Weights of a small mixture-of-experts language model, trained from scratch on English Wikipedia.
Size: 9 layers, width 160, vocabulary 8670, 13.8M parameters.
Experts: 48 experts in each of 9 layers, 32 SwiGLU neurons an expert, 6 picks a token, a sigmoid router, a shared expert of 64 neurons.
Training: a variant of Muon for the experts, 589M tokens, 5031 steps.
Below are experts of layer 6 (counted from 0) of a mixture-of-experts language model. Rows are named router (the router's row for the expert), gate (a neuron's input weights, with its number), up (a neuron's input weights, with its number), down (a neuron's output weights, with its number) and show model dimensions 0-159. Each number is 128 + 32 x the weight over its row's rms, rounded and kept within 0 to 255. Numbers have three digits each.
Before each expert's rows: "mostly gets" lists some tokens that are sent to it at least half of the time. This comes from a sample of Wikipedia text that the model never trained on.

# expert 16
mostly gets: " —;", " North", " –;", " South", "shire", " East"
router:137080158123159167155094148078133097084095120090130112089166126108138101126152170142132124122121172140119099126123144114124108148087121116182196122122108201110149142154145116145112121116121085140071109123097169096119085092104116104097072133129044121122100137135138108177213139123155103157130091103068139192099157144205161115150156146134118048185127111143105166116136116153133200129089081112133171123142135176197157132152092108116117104099132095114157112129180156160089096019090127
gate1:114131156148134069132149125111141076159092105092073094148125163089138082078097144159120151164109129135082167149153119147078122116135160061120162124127123162130214165149104111102145155177152170116095149123150166101113162142110111128121113110137167150141121158161168141160151114044068096236088117155074108165165142118122124110125122136069135118119075198132110131128142145228061093094123164133159092140150119164140113098128125140137127109092113145071089156101108183107115092070109093
up1:132106122101110125110141095126116112091125130162128137134112079131171111096186121145120117037083144172132141160152157166084117110167133112121154059120165099111223149149136097120126111147157173192122174057184126085105122105126090165126127115107158093147111103119114136095101125121063139163078151152105143133171105131089154097228117048114120099151094136145103116110147137185127109057134120131151148129122097124109130053141125150095138036139110141195103100130112146097124128069114074
down1:141163138139128117122125124169121164107120119130100127117109062096104135144140119162088155064170173134142153140151120147118118137182162128217194125145145163200110100158161129073142091136087146151120167160110160182121158129163116155166171080120135129101141087185067109155139102086097117090158174162110138155151109132124127134134000123132132189133153131112124136160046112118110137142126138156111092096104114180078124121135093095141164058101164114132113098124078188099121171141143171
gate2:183065100178112111079142107114135123110109130171063115137131120130155114159136130156121159167154118103126144143111095066125136178189115133158137119100122132075080117093161094114187156115141099128064119093119154151111220106136138151160063116175141142121145130147115063168124153074155134162136120102170149140162127082110161109110118138180168129085119089084139175137080116154140153152168168091100162101123128199192097160135045101112122180171087093108150096093118091134120134176152063
up2:110067115135134156106158144125111066138115103095105148145131143142157131136117088164143115077176067056132153139098137187111124151115120131080121126137124057148139105093152117089137249081075118110189131129163097135095108194134139140105207110097125156126193087121105157129166144209084071111144122156156157105157107133155096059113105147132082164135124141109119106130113128121116055163107175136102120110108072137154165117139119137114146104165144080148121156154124170158204155118126160
down2:165113132143096142128090129096146141135133115117146168111150156125125176124157216099171120179098129069155067175154182138137129140087142154094124124152142134119149118164213100126155119149091092161074106105109188105134148086117099052127145097142094180121117110158138120127151138141162120137130155096103160102178127132131117178139172071082116062075130148106093115063108159144144089162103067092102123122149067066139129145139133128131185108155089133103150115148133230174150105100167070
gate3:131065106089114173109106140137115120175117170147129109138133112118061138110105221124162104134102167144156122132100155147135147115092115093167104214155088174115082122098166158162103123205125106152087122126132118122160146087126107086142111142060109140042145161103129106087155185156151123175116131145110113110102143138106129052147160071184170138132109178136118113129107128122127157154049186116106094159151161089128134174182122146090147077135110092128105152136166050177109104155095118
up3:109187127167163110133133105128106063157178135161161096118125179157162134110122045108114065145195117160109104088169165096119130080147119209054193093118105125186158085121111109117118114109123045121151127178084157136056126106136106195112172153155124091141117151173129139098116123130108144096138171133131132107116104132146156138137089174164107142129121082151125139084125175112090158143148161166169140148101146160154137076111128093150115099104168156181108120095122167128217169125136099
down3:154154151103066127091164103121146151093109128114108166130116129104126100054135144098108116164154077190134157143206135162091148160062093062066159147099172114155144166120125166122084116089107102152202199095159155125131119079144096157087206120169119118104142161163081133152161143125121158117051147096098103127147098099149154103119116154111126102172087162107152139103201109137098176153167133077138094125087164119124139086131102148141138096164142154143106144185122175097110167088097102
gate4:199151129120154108163152104053120119119127161161128181092108087093113152169096193171110092136132124172120141097112076138170069079118166091099111121112107135113142117129150082078212137125133162096109109112158086087121096102123105126080106118181108170136048101100064107126173096113069092169133115102084116134122107162149111118113097119068131129120112083101112108142144178144123167147101172132119183168124116188160156164122080111111099056084111100207128123158118121118163101142137168
up4:112182104102097075154139077094181161157114130147175167116120112137149085130154141100163110182134107091132137125129068120162104076146082099139157099109144099087130128161182120062187102144081141112140113153150146113073089100105198100083060082146124127173131126206137089116125118158093043144161130111146084211091104121122126107146155079057172116109114094120127095136096132146093145088114151122121095064129175139161128142133147111111153112074073113147156114133115193129157150094130115
down4:104070126161135139130124131162143156134204124088079134167118143146160110150129149107145172136118143080144108107137131161135151157112125140160130084076126126114143187155128214179171094178109121076123108116124170083137131148136115122173066145119206106120074145129110162097139148146147094083124116140140155147131148103187156128133126133142104137168135144087092177144196142178100167124133105088200183116079133118078082062078131127164167092142115111092105105082106112130075218170182105
gate5:142081162160074143182107145183093154099122125119135088097198140153092096140131080081094175086088158146118127141080077105147157119126131111091099139157127130193119133098125124109120119115132115112094076109169133128157071127118135140145136105068121102097162148160133114147158112167075114132104092182105157168139099161138146121164117067102102140127109127163053149091145141123147141066151082144153161140088137147170124148141039087181077154131158117075148059114224070118120142084117095
up5:154127166139142136130139057051134134140134100139173066125128085086176178158175121139156121129165101122129083078188145196163105160125150130099194138144128158094147062082134110120128134122085153137117123157099121128115113121100172138168038082117089176143131090079177121111070124097153120138103168111211102044116140112092109098125110147112095171150107156120135148181096139161128144126129122106141122169144095129053155085126133184067129172135094112117163153094130168100121164163134122
down5:137119167127169121153132144064129109135142149123149157099134098109113133050145143125158063134071195155091067148189029155087094125091082130188127104101154162110107090074151201123133140142150169104139076103128083121110182168135143115083159140211127110103119111129105024156119138079154065088126156106099158106120132117096118145137132105122179113124117057109092139097087163147136095153142144148113107121156148139148150095093131127155136121137117207103100162111143098114102126108110133
gate6:131118086137086113071137156151112105122093140142126141159131119104118129104127119154124179108154151176189148114113114141144155140128042135152104130149122138120116228160141059073114150154093153099196147055104103115109078140085104124121105072155061188156135114141088069128116152173128155158126128154180132116093143119125117126150208095050127139176089136155174094128107126100170097149144096142105185124150128151103176134127164128144162100152164137135143142124174205063117088093091096
up6:113142132075130107127117143151138106144181113119118067139176067143095112126161155101143083087099161161142088091089126134092135146158118129068153135172099159148128094036156137111138108109109103162179170168172127090103118129127110130158155086163137115134122154086117131155139080133094061097135191178083111159094091139131118117137078179151138116122166073117115087162129152083105117131070108138185068123126129135158124096145015174179125156155140081107152146135132078111108100197116179
down6:152096159074119078128082128162098093157186125056111152153093206145170171137179134118155133180083114118149081115102111078110067166083147121115110104079090128162152100178155144130114103087120135132126146119149103166084085128139125153135115077101108059160128112150125106141112179099120105177119119078114053250110118113116098092092100141091155143150148175183143147163113153161123107086128062122117148146177127126084182088154149145146114133156114154122160140085122144119121095112157138
gate7:164134163121123156116088120082148070115161139145056144155098152204183156122161141151152192150139143106137123101151080190099138110138138117097109120089096174098075120097148156142107097129084103152063088079151125090154097144174163138074083099112124133159113071119105105102123137134204121138113097120116064163106142092152144128093149146099089140066060144117143074148158127116112156108139129123150129147178049095107089175120081149120121146155183139140132134092155158151160122022121127
up7:212167092093193117128077124174120048117123120070147112142149112125080132089137116097196172113084115127131142046118137135117062139140080135090123086158131128177088118183101148130163121107162165198132132159085173118144101169171125107124134199107201166142136090110111139137112155134157142144147114126123110141114062143126106129164135115132129157157102129121105164146182132161107107101086171102081112135149140116174127121120177134095149122159148093082171105098134189127109200089097187
down7:142088084166128211129197061109130112140177128114128127106161104136130061119153148065126115133151152179124153097137062102166124115113174094100104120131145058127080118172155129123153119140213143142164156103113164140115134146158128107150169123083196166103162165113147131117078114122120095059147117152068125137160145128070139070087108155044214119088140055126122126146124154105121135154118166130124181145110103140186156134134141123090122119114120172141130124133098139136127071169133080
gate8:145106136127123103123130120140108067134130140151113140103148147116104091216139249083086103139105103152125096090150067099134148147142154185124174147138088090133122085142163127125121148134101107137125126139077138089155118107115106118185097105140116186128105101081167190148093164073141142094135149120145096082162131157136120140190167194120157155152092165112136110053154096076074204168114113136187143055139116148181159085133125133147113089146161167091100097117154148134150150165125092
up8:091122133140093123116140099164190127126119131105121169099057116127109076131138084102129117062150124077094143147135097105083108136107124092102122152150147105128115131116091105157182152183103110124136081167105149171133128099144149184139063128145170026149170135136154107125124182108120141079177100163129144122142172092076109110168014102146152127196150103128109145202108136114154138089089116157109189184181124086151111129115100159136085203119110131134151127134178098118125180119122113
down8:131168130149097162150136089129109121117106130126158123130113051109161074144088209085160152119118118186096082098082191112135124172139066151111153130125133106104126109099114097127105152088101095076136140211132115135170089134131148179157050160137102111112084117106118090140135174125125096064107142110071177200151107148177158149128118054120110082137104145129124161121106180131125124165051138103136158091108129209167137125106093150081117108180150158187111096109128120137105107079130129
gate9:167082134177122178137099128069180090103110163090084173118142138138135163122126155069215107158113158170069167134125147168098186114112113151109124124176117124126181140105096106079109102125147123077129189153125171159075126097103095121152059142127123128138168114210145096092147126126091076137079155163096137109096102128116134167151142079140155112163186073094113105125156102132100134089157122210175126127105123118186136162090102167097185121161134120164142104105075138155144085119155109
up9:109111107200169144074100163027148123091088138084135135125098108165122184121100125102168136155140160129112109151113095131084127102118117110071195181168153136174159167097121127094155118122197069146157125161099124154136123088080136134189094155112165160134164048125175145211128085129127130131114155137116158115154128145138153162128136102123166104161174131152109169146149092131107103160132181146153156119109154119134107146131092094128162099110096127187141084079117145148234092172141159
down9:097153161152174151105146150130175122131076096113037123155130134126105148135154152153169093108145145206101157160101156120172171135122116206153096116082144111162135167136162072106104150163156116118122145157147158119075107115120116106134094185120112099136107064125131142152110103114121131156060203180130156157133147145106129170117131132161169105125138093121129178138153119064082133134179160078162159184146162091101106222153110133126185142090127153110101110088100108118201111124168200

# expert 34
mostly gets: ").", "\".", " ===", ".\"", " —;", ");"
router:142108149137097126177103126111076159064142101143145111048157140117088128136181095139117149070094173129163106166103155144117145183107067073211169129165111224105132156137170116156133131148106067172144114104105178114153089147119158106119109093136086099150103188154129123164187113131159134141207112184054116155148107094156145128174137126078115115118169127144094159145144164152092189116104107153090140108157124122132128116146063178163093150109121135092160117116150161128102101098109163
gate10:150089123130130123144181163103150121108147110107123151076121179097086115106098109208114110086171099068134136165177169143160151143116142049185117122129101142115060189128112091135159149104144130128116129110168199108144132055136203091158095111125174160126153119146190115138044118052132177129102167137090098112120174076156158112111128080084159072108145127128101124083128167109140095150085138151127149125131101136201086090133165129120088135143140130073101125102127140152109103086107099
up10:123126123144108125188176140173096067119122143168186170117083107150160117100109129156148120087080099185129140166112177105117144128083141148158117135184135128174130150164156114146112111090077184107130165137101057066127110171096132170178147127103095148071103139072101122071110109112113039118138135113106154149168117086153086139155091179064167110158117148106179114172130076121114102133083111123167161179141095152102176130098176135088110151173160163088109131125124144139206135125175120
down10:136131160096161112132159141101102104101111086159159069108200096106141131218125099103163128131085151116099114080109102086148139148140129100172199100141152129161118125053175129119146129165149089154149036097167144142137147083155133151136112088194137099149100153125150216146112165138107089163120091160171124145075106099124118112165136095149076112180162098146145105142112203124127105142168132109095089096156124100130132120165099080100162085098132103091148077135200120148080159105157111
gate11:096141141073076103166111142169117144147155141084152151049132084124137157127170067144170146099130082098129101180079084114124137046092131122122153098101142123169148086134116154158123150110157137164134183077109151173116125138140094165118086194145144098094097135151149106159069125118073108155176126163142110128137164133160137113101142131131117188157175129154130153121132225094124099130109154186066139105072098117146042145179132149182165115137171141145136162154156087105188102123133156
up11:118127181134123091125135126180135162146174156165144125111187176060133129084146141170163134138175138138159128125176154056128091151145168226185184087168172112115196109145101185136084070109152151115088131106098129133038171152094141110122124154139151140119161177161142118157148121151101162109196133140179126121119173076161121082132128129143153158092179141120091173152124167094168116107112114111146138137112070179135126107187129144104093107115102088161140120104140131138181079117102106
down11:173118129082161143135127120122160098183203155118146028095133139175150132117153113100138181140138150140130167157115108152120140102116134147137173177157116183147166108164155142151070109064144130129131145107069131131042088153111160186133157133106157117127115137176139161127171084119123111130107155165147148185096196107069140069135111096115124166053182116141121093154102132092205120100105125097115104132157138186095084093084169083142141094083111145179136145115132106183158141127106145
gate12:138107064175129152122114112043108164129145135145052108100130157088194121138096073082141112078109162084153091150154122149127123138102104174163129139135142131113113099200114096117120101125145119106115111058105043096149159156087071096106193140120099110097148075132172123188146115148144135140112126099095099108117172152168200117132156140181130104059112129094137144134079127167081159125140088112074164099075142105101092129157139147168148118094099150079117105176122137174185143136086118
up12:150135110087074136118128097203086155189162159115124162149160111082144160091121158135174084134135114153079185093149069117130086117171112088079102071120152130091142120073132115127120133144131051162138078195159091099127115153166164146147053173103132130102152169131082147068134116130124130108074178099161167144084115185083075186111127156116198145136101130110082069160121135145174138139159168139095141139133125097090194102152121114125104164155104111090137105156092137116137127123144160
down12:139109127086129128105126144127063134134124120100153145158117088106192087103112056129151152160099107155079150163147113162120064128130167113109095121144105092095147090078126116178146178126140094101118138125139157139086107126158160110107103116088144079121159134129094161070078084127111153117123145137145074078087149094138106126121100118104191190158126112089081112092103164126153000140113159114105176150118153108146167101155114130112140118121158106123114103128184143129138095102117119
gate13:138102146168116109155134166123117073151193144092084127129177140090026118131144167166090158122102162102150126151077175139124118116093112161188125112052189092133142146130117164163140161160153095179105124125161125133104134211136152136119103069082135120141142123141120174102125118140157154089163128145138176099106142160094173130117139114106139127138060117085102132167106142143070131049061200080163133160098171116109131149142074072108102142159105188143097122148110130141134084117135185
up13:128176097133092092202143130120165170178117120165153110147130129077142093093099115162095117148120112081095154111128103127118165128158088164069125088158119156149031146119119108141063157145088148187173096149035140158148125082132123123135137154179117111147194088149145066148078146157098059140133153115142074146140135105129091146148179153154119166102110127152136101142143149210123172096133102056108148171084137112147154104133132169073192107133161096097105147119106122104148158097135110
down13:104195103143125113135122097094172142132101168162071123119119151089121131140134186126134179190077154113120199088088111104145130158159130146164159194127063101167111149139066108122153120090115117174083130121155105083121095107126143179163014101134162153189106121122112065122146078133119092149162138140149161172147132093155094143093105155090108148127127092138127110149079113139113065101089120106145088150104164137169146127146158072122171096193166078107131079103105129121100176154165145
gate14:160152188081172158130107092087153058104150121114162113099173110100141151131148032127155147066143143159191151133131166078135114157135133130165134093111148149126137118165134117133145132111146159098152162118127168085075113093117116145163151119155144133169084116156081171111116120156166160090163117097089140048130143123125144109091111163145124099108121074072129110107064062156120084141125154134175080107153106135051084174108177125155131154206149151106168161127157144138107093211117090
up14:067121161101146125116135153123103133130128170165134138099165205131135095093146126088131093118137146115142154167065142091129133083117152150094118111119053085132062121140222152108108127111121110130162059155125167157112128086116150143164104113089149155096056053133061190137123121218123163141108131135087149136118080170137155111084069152192122127114159114163122100131123059144157118095103115107136124119137134127114135149079128107153111151144118089128127083099093104107238141085111115
down14:121122100114118086146159130124146158042116100115141123142108120123082126150177126155151109166125164154152120115150151149101156132125137188105150163179155128171116115123094109144167119151111097177115205150122199163113083088137157133109086156180174152199103160136132119088116100100159099141111096118186170127161174173174148116120087131067190089143133067116095136071154156057114114160091124125134143098130077109123100060133140138123100165101111124191135136148165108168034063113096137
gate15:091130181129144116135116131113167148179144126172163098157169102136124162090151109169069126044130078138130107155171170120119141205128167131161096086172104118136183138138103068139118112092087115117161163122085080152127153170094130130111212086080085103105123173104107179197122115177063090117066102118145111058152116163141104190120137159080111121118098168179125104148153117166111103176102132077135107073114147132099123099151133126108119117078164123114125093092149144173146139176137123
up15:138145125161125101138153119205128161134105143105143105116185131112111143111165124200110168201097098113137137173147101092137151118113099186190118103121135099103150114123140090139156173121111128123119174134127121081090132124142117134130165140130106073152137165142112126144064098171076167145155063046072149132156158128142153168078091121107130084110145132098096100101132136128095219143168176131084127043062148169085039144082112098120121080107134156070150117096139104135152114158146152
down15:118129120141122154128140154111121074036141083141101144053115187081159128124230108129152178145102133137089115116123157151141113136139135101144129191144142151127131128106096132099065170087187136156103194110150144113148151120115119093131255122146113101113111175134137176111127111143119117120118119101123180116175173138136130103117147147149155080127160144144123147085127156176111183083119100097189153135118137093136139119089144132171162129139107129127062178127115174075083089087162124
gate16:153169109122200135126131205065109148150178115095126146138133086175142177160125139147161121058151142134115060091125106137063111084169117111161101130141132150147157160150164111139091184135137110128114144132088139148097111146084152093214116083141058120141152155095114078144133097127205154113133079140089165091122118196121106145147192086171110111136123114081090101146162179091159151174136146186137139076124153125144100122123102135124134167116157162113133087115196160076115181128117164
up16:109120119096139181068157122099088097151116113125110102145167157134076122102179155156162163098157199115171152111150119150170147127158183156104096149079092154143157152122166131143136192100166107129125180147074138106132119131115158143113161111114126151142090099179174071120172153160135043129105128190111132134112175106142121080076138156167144094141102116124133072131183086141109171168083086154193124123132167105136227095164092116132137093118137087124098181138070091163093162132110089
down16:145044152059082135122099120147142131099146128112131138132129145156074120165117102131129134106090120144125151159094090144172151147097174154086139108159123116087095094096139102126117126082165175150094086104186128144113146095169084133094000133100153089134165143094097153125040166121100095096131137079151153124157137090084119076122144196090148094111118133163110199182119098142111182112116136153120130142123163190108087078128104130165087165145120129125131155108157091153140177109128126
gate17:160084132133120195164116130119120149169157124185139107091150168160145110155107134101161071172167106098119136136153163086176092095142150150075140121147128183106092124101163093180101042180126141133132150132184109129147182154126146098122117127116120141142159102169065126172141195150103141166123129134172190098133133142063126101097103150120121142095156132094131168141156153193120136158079120121214205064151169166139101177123084170127083167097152088134133157092102159161083114124142113
up17:130161207112148114127159120101155108141080140110164145114099119125116155139164101078115125079184156065123180186099101108077145105187098116138096149138160111174165068132115169096150147133119127153086145159074156120147136123108082198109160132132127167143097142100163110125121070244126080106111207090111138089146110096111139099135145091139156146137100093132114094179081092114122096133123128121037075141125131188185139119127131126167120154147150186125095125114112177165101155122162144
down17:087112144126132084121137141155153113120154122101130167114110155115076161132082101125115136112142115181122126121105072105048188116124135141176164152146126066118169127165130094123168144103127121146205143144098088097147156087075082140140131186095124119106091065072149139109098096079110156109140089076058081151116100103125075168107172159127067087148131122200137081160086195086114124147144180109134050174085062116133146098140114141129106092137084170148094120156129093121124092111133121
gate18:125183165135143124131149086120175089069099094175107121126109105143083072109120121092089104123215219129174122139090142101163126117095142147143171185150190217111140097135075130185144149137162152140114177077076115148122147117124107096153118099124131155089149104119123160173116131128114145123147159137062122094123089171169107152097187077168084094109146167169140120092121113134044177078158080124172156159126086159115147130156116148142091138103163120128157114122133103097131111128125192
up18:109112144111172139148101139151158145132133098133097174150130174089132173165080146123148134112100147141124109111130136118116137199118100181081082155143071071097143085110132098155167070187153158144112210129145150094119120197121170090112150112084082126131145121130095156136101135119081187103139114088164080097132063121148168149130158168138110162118071102168098052156142133150144077079135132103155187131086185152142157114164151131124092160121117061083092178123115129213123100151167110
down18:120097097084172209120089131112138113115104133148067103035117194114166127117120142123124151116122171098134159157146100154083102129062067121105106159068134147158126110140155108163121090089145084110048116113116162071158180077154085139117083210163105162108187113119132089107090160112156173109133147116114139160116142114149121149167072086091098107123123141141153068118123123133129191132118162143082155150075115168167126136146155113159127132070154169152125151132098133164086140175073102

# expert 26
mostly gets: " \"", " MF", "″", " DF", " ent", " Mc"
router:149148116162119133160123144082129144140107141106121127107126180115098140105113182124087111125136194129108089159103058115082133155109063126160151107177142154135134133120067101189116165110172153125064174125091070137146147157175125103156077117153091105174143182089085143136136103149179120152179066151085114139136129121109095071125139113120160097102135079092074174125144152172095147156147151143124201110171127146159127091070112166126121141041110150099155091193162170158117150097193151
gate0:116116121103139118095163091138163142164110086094127175115081122143051131136184141101091144134196120124172094099123110184095116151175140095148124092127189076144102126093148142124075124138176164196089184098138147159130086183124143117168092143138120112105097109100178094099157126162156101124202129149147068097191108147137145135129151080125135084107108138117122184196107112110060168151151172129140207098102167109149141170106147131152116109192152168132093180176144167117126125148144091
up0:133096141098187142127163117148183153152094112105172092114102092140092149132094062129126053138182176122174169144160174164188142148151074111133102126138131106090110121034088158134126137144174194146142125112152125147117155140160109102115076165151068164117121190165146104101203169130147100089124076146125127129117130154154108171137162074126096127068116097104042139110106102135156097094084156139176182174114123157166181134144126128089114133178149121137164178134114136125100113103148100
down0:105141098082121137085142127105125116176153134103133138151165121144098109146120147142081126144186109160114111152086112104162132146148171111058145116062158115163128195054126159100142100130111091160126109076130155195151174132069103048089198174131095138116158177092144129112104104186149113105152193113125064125139180185175125178139097146154105118130129140146109079156086141081142089089125135072147123078193184131117136152122175168087129099169110125134148112119185095123175110124132118
gate1:158156160072214112127092134125098126194216118098140175124100102100109137107104193128135094107139068141106087085133082114139169086104149135131171145173124139187127174152152108142145145132089143147078082115077183155177128143128147131142139135127083085114073164092088133158130128120078093093112027138100167141123109137145099134087187132113098075124130154156119090100122126118096127121100072108118154086147107125147067169081169146100147092089098148089167134125109146071153152128086148
up1:127115157199183059132132168126129129119105196153089138130184127133146109138073053094107159101106183132132156167031138141134086125097126135168083126107151147108110147105104092135146066117128108158117119140093156167094157128111144067143097093108141114167157129147120128103095157150135193119089145106189116119174179138095137116134131079155150095097115146140158151178137155095131149147093140176064090149130099189094145063169130111106123154157165163126102134080206149207097148115125118
down1:152105166131115129111139138086152181119111162133111129144092131152105112183106115141147144124139109123120185133161135125062140045127109162135166137076143038156092152111143141157143124156110146074130130115097130133200134165143114144052172110180135108073111119124135132140106138095161151134123108097094087073095207149151126102139093157142199096168152196140141148113166083116138125118178108128145098109073168188128155152129075173185111102092104125144184127117174144106092214116091078
gate2:071111170157188116082059111143120078141093145113121101105176141171131102151118163120136111171154130066135073137097150147124136143113174048160136139129148111161129090141126120165155093216162132087136105116052101099149167163140160150173060151105152151101124117117103154156126121144151095124121140158114097113160124133069170139136098196110155140160158172122120127142104137139117154199136119075114107131049165098148164109073152098079096095089103042107171129121171115113168147145123090
up2:118088089167080141126119123180107101128123141113151162091096092157142179103156108118144141113096186152148205167123145092091104103091183156120135150144139154055127152112117116133099136153119133144209145093166100104178128156098098151109183059128140110114118123109142124069203168089142191131165169145110146160150158123164108133163179123211122156104133154185107105130130104102100102110158105081180086097156090127136097117134144189153099143145115146153126134025137142118139094124065085
down2:116139139150109103125160109154131227149143093092109138128151134104099158131111143138164138150169171126135091118132146079151132160220129166155071171152165152117167163157160075175122171143132141157136214135137135184088132150150034126193135145101156110109094088100125157162185071133158155146142141109130177078130109144143067189132103122191127132138144155134143176132117143089128145179170112189189115170185134072117151182124156163117120157177111150163117136155122121137127128113150110
gate3:109102133116125165115143064140124141144194124074156085094158117112138110093107055109129163169149151100129115178118110139139109090133082110122149107075108137144138119150119150107228132120147108152089108184076127142118164101137094119168108116130059140147085095122111141181124125138168162131087195075092127073159083123119103094105157090093140092108063153132086176087122119148105161209157165156113217128160075084084125127103104124133058161106133148100117073130117109130179150120147142
up3:134164113132130112168173180176159088112101194103060132129143186092098111144149149121146133117114129159162115109157152154210130153118081142135175140181085143097093115117095174162160142096146173149141088091164143120132090218120174176139135190118167116136118180101073170101103047130092148114102095156122134113122098099133106140105091125213102131151109126115110070135122094111146154156094081097183148134150113171107165083105081108158100111099160129124095100126205146123134082101135114
down3:159106111199146136121068134089158201122118111076131144072120107128131096163129092116121156071160127093124137203173113116139112106110123177120068113119141166115130125110119173113132150127103067173159062174152132113135102192070117141057198156088158112175087120121123104128146136142225137128180153126168096137113083196089143135136155171142129141169163113105117132150164164210105107077125126100131143144120135113152142166161103168102138139090114116139169111120108074100157109165177122
gate4:169156173165097112216114128001166134161125174119103100125165060168130139080148047158136110135139139137061091131040105083122124098158116152130178133136160189114146086163166112126096147125146134114133179162131148100095182148131135144154122108102122081158109133105166124185116134091146130110130085078141161125130117140167135142083134114137120095132129171179092168173127154156138124120131118097120129111163192073139140082123156201118123107100127118116142125135162176071117116170146103
up4:116130078112074150123120128125093175088157124122103071127118157182128119112175084165169119133137167204120142137143177103202163078096063169098131150110102157112138152051116117098111120180103129112117097122119122159056175098087118107183161160141162117081123135085168105114048159142130137162147162094090093129142144076141130108102105109139143159156157162100143121099110180145142061171159110152125216129089080084130155090139094099159137069139139139138134131141124116154143148065161167
down4:099094140115192156076105127119134165172087131160111136073154168064134104140158175136140098100130128143125136121152095180161148098135085144145088164174124135142059106102156073111122118100136155125162084127157094151146129155115137141136112113181113072163083118155089113073097153145112142188117079137087196118138135140087176139023147124169112134092170126097125090130193168108196090102067134147151153115166153143104122113161145143074098137140139118115114176153146121164157031108164119
gate5:169074127167113137091092061102100156099105147089054142167124108135108137134204164147114195122086145170144147107092107170110152138103085124135176189159112158062161171172119100162109125143131111137136133142124121146111126167113171169082163158186111138172125147137124155097108061171147139118117135123126091134096176160109122098152140108185086139180150155091129126137097209157106159137165170144132226106119140121116158166123139095168112138092103091137159052151108124072096135126184131
up5:136135163164164118136088170093065143110112129049096174167100062108165101127170131166124082103107153172154122123142158173096110156119100147142105109165133137055123156151164118187080125145114186099116152103171109149113154178136201113065172101163088140105174185074097147076155108107091131092138128097107104152142163089123191068097147144127099123092123137084101141124140181139121148103117136153089101137090108078131121158166099083138143143086130127163201098120059094133146154151111137
down5:137134114172130173092124083148103120097144124169104074165139149114133130112112135087133165111092093083134137117134050122165129137147131139098092120172109160128120099125141136153153134104141105141107121118095150121180110118124116136108175148090142126087101193134140179107094047220094163158151120125110086147149137123042161157080127081231119104090162166155129114163110162138122038127097071163074113147111124161108151184133188113110183118094143095066128079112121124100083149102153160
gate6:129106143139144171139167165076185133130101079123134101158138148131096094105100153165159147118111148169109175102138117182154103095182147081108147216194135127130119118131165101164165137130149132178144117088088095131106103177142122133077153134102180133122137103154098125189150124172120194146137079130108108114104115146181142105145140166164118130113090169132068096167166104156177124164135093159134171187210093104135119110109064098096145117130173178081180138129121165166120195082087084
up6:114084136107070118078134138120121133105097130154095165109181098071159100130128106116189125136125138116086139177112080088119117142155165113081160054171054127072084106047100193126159213148166147147079129135103154136124148168186113096145103104146143145227115124129123127134101129154131122151215137090124182140181128151114127085182113071122075079103137121128152119116174094071108158134149112092117157126112117105154155133152162079144151111142091128122132135072091137163129132124126142
down6:121081159157116153175128164133106112167154151143077113132152082168174106122126126137159101126169167126089146179093090123141121183089135138082173172163169090097132109154159143116141121067114122173149112101117123080094152164144096100164137168140186145136173066143171129145156107080067075130109143163141119062033134042046111099124100100127114097158160122156137161191134140112181123122152129124127178118136189170172115135099072124109112082133156159158131142126168137139151115088124086
gate7:089121096124146105154173119148128170171139159150148081133099162170099138120135139175177114112121155150103166113118104156166098165164163067120181137074195076083123145110117157170120177131123093136129132131077115138098223184175134098147103123092076133102140198036115102103112094152164109120142138085081139136100142160139147102067152123123090126159180083077095117058150127111152123139174153082127127114176145182149142113115101107128118149118181138112064119146135108120106125080063099
up7:130168117113118090150171066162141149092122147147082143059163210093101121106139166126167110115062077112135115142143168080128029172095117153158149132135145123161105121134189107146076119144171125072144064130089166128096126107154161136122100085149165193115134130123186123081154153113120111170123095137120088143111138151169180017168155159112184106121163103099145118128098135096156072074139144172159114141132127135096143139163162099136156129139098125104143144154156097142100117101101071
down7:173126102155150122144176154095117081146092159081063161169128129136142108176096187149129143153092123135100114125117147198139165096141135217166178128140118095122091129149078068095146130129121105132124103094064133100118163168104114073121076097103163149120104130088165080184152092064148106070069092137172144186140131111128156134128121134166104105069089129137130133088186125119131090141168095149085105134103194094101077107150120153105149163149090125083161187154160114103148112098160084
gate8:075108172124119090124097111068145117184105124090128135119088172161124111172043135119136137151182130129128131192127089128109118169100134125125097135144112136175123183138133107068111170106119057096115101104154088142174143110184140122098096148148067120191163158130150131147126111130157154220193101071200170118134129144116140188103140072056155114133116059135114082120135157130100139167129105084123113133079113099096131123079101128133124110122108210133089129145082164105126107105111086
up8:161148125128189116096133125210127173127221146117084067116152120093134122091204150094167149105115109131144128107173157127099118150122134097122113097108133134131113063103143134119091129105128169195085160168100105113166144099122152111148141166068155097183076098104081141125117157128161134105201147170142042132151119150116115163158126132141137151163100131042123196192108123088144099141111163189118112118166066134122120128119115194111124118107118088092155152141185136143130130132081177
down8:128134102113174126056109119161109081125140110117112156151173112109103181124120091069084103154139147129149116073143165143099091138146091076093139119137173092119086165122125195201125193169139194166111145084089076172100141144160124135091176110139132097136082101133122170114141103105087055101153185177147082158107082100160161149113131155132073126132082150109119128120164103150213145126158153102076124117116125112122108141119146148187164106146141032155139166159147087126093093116132103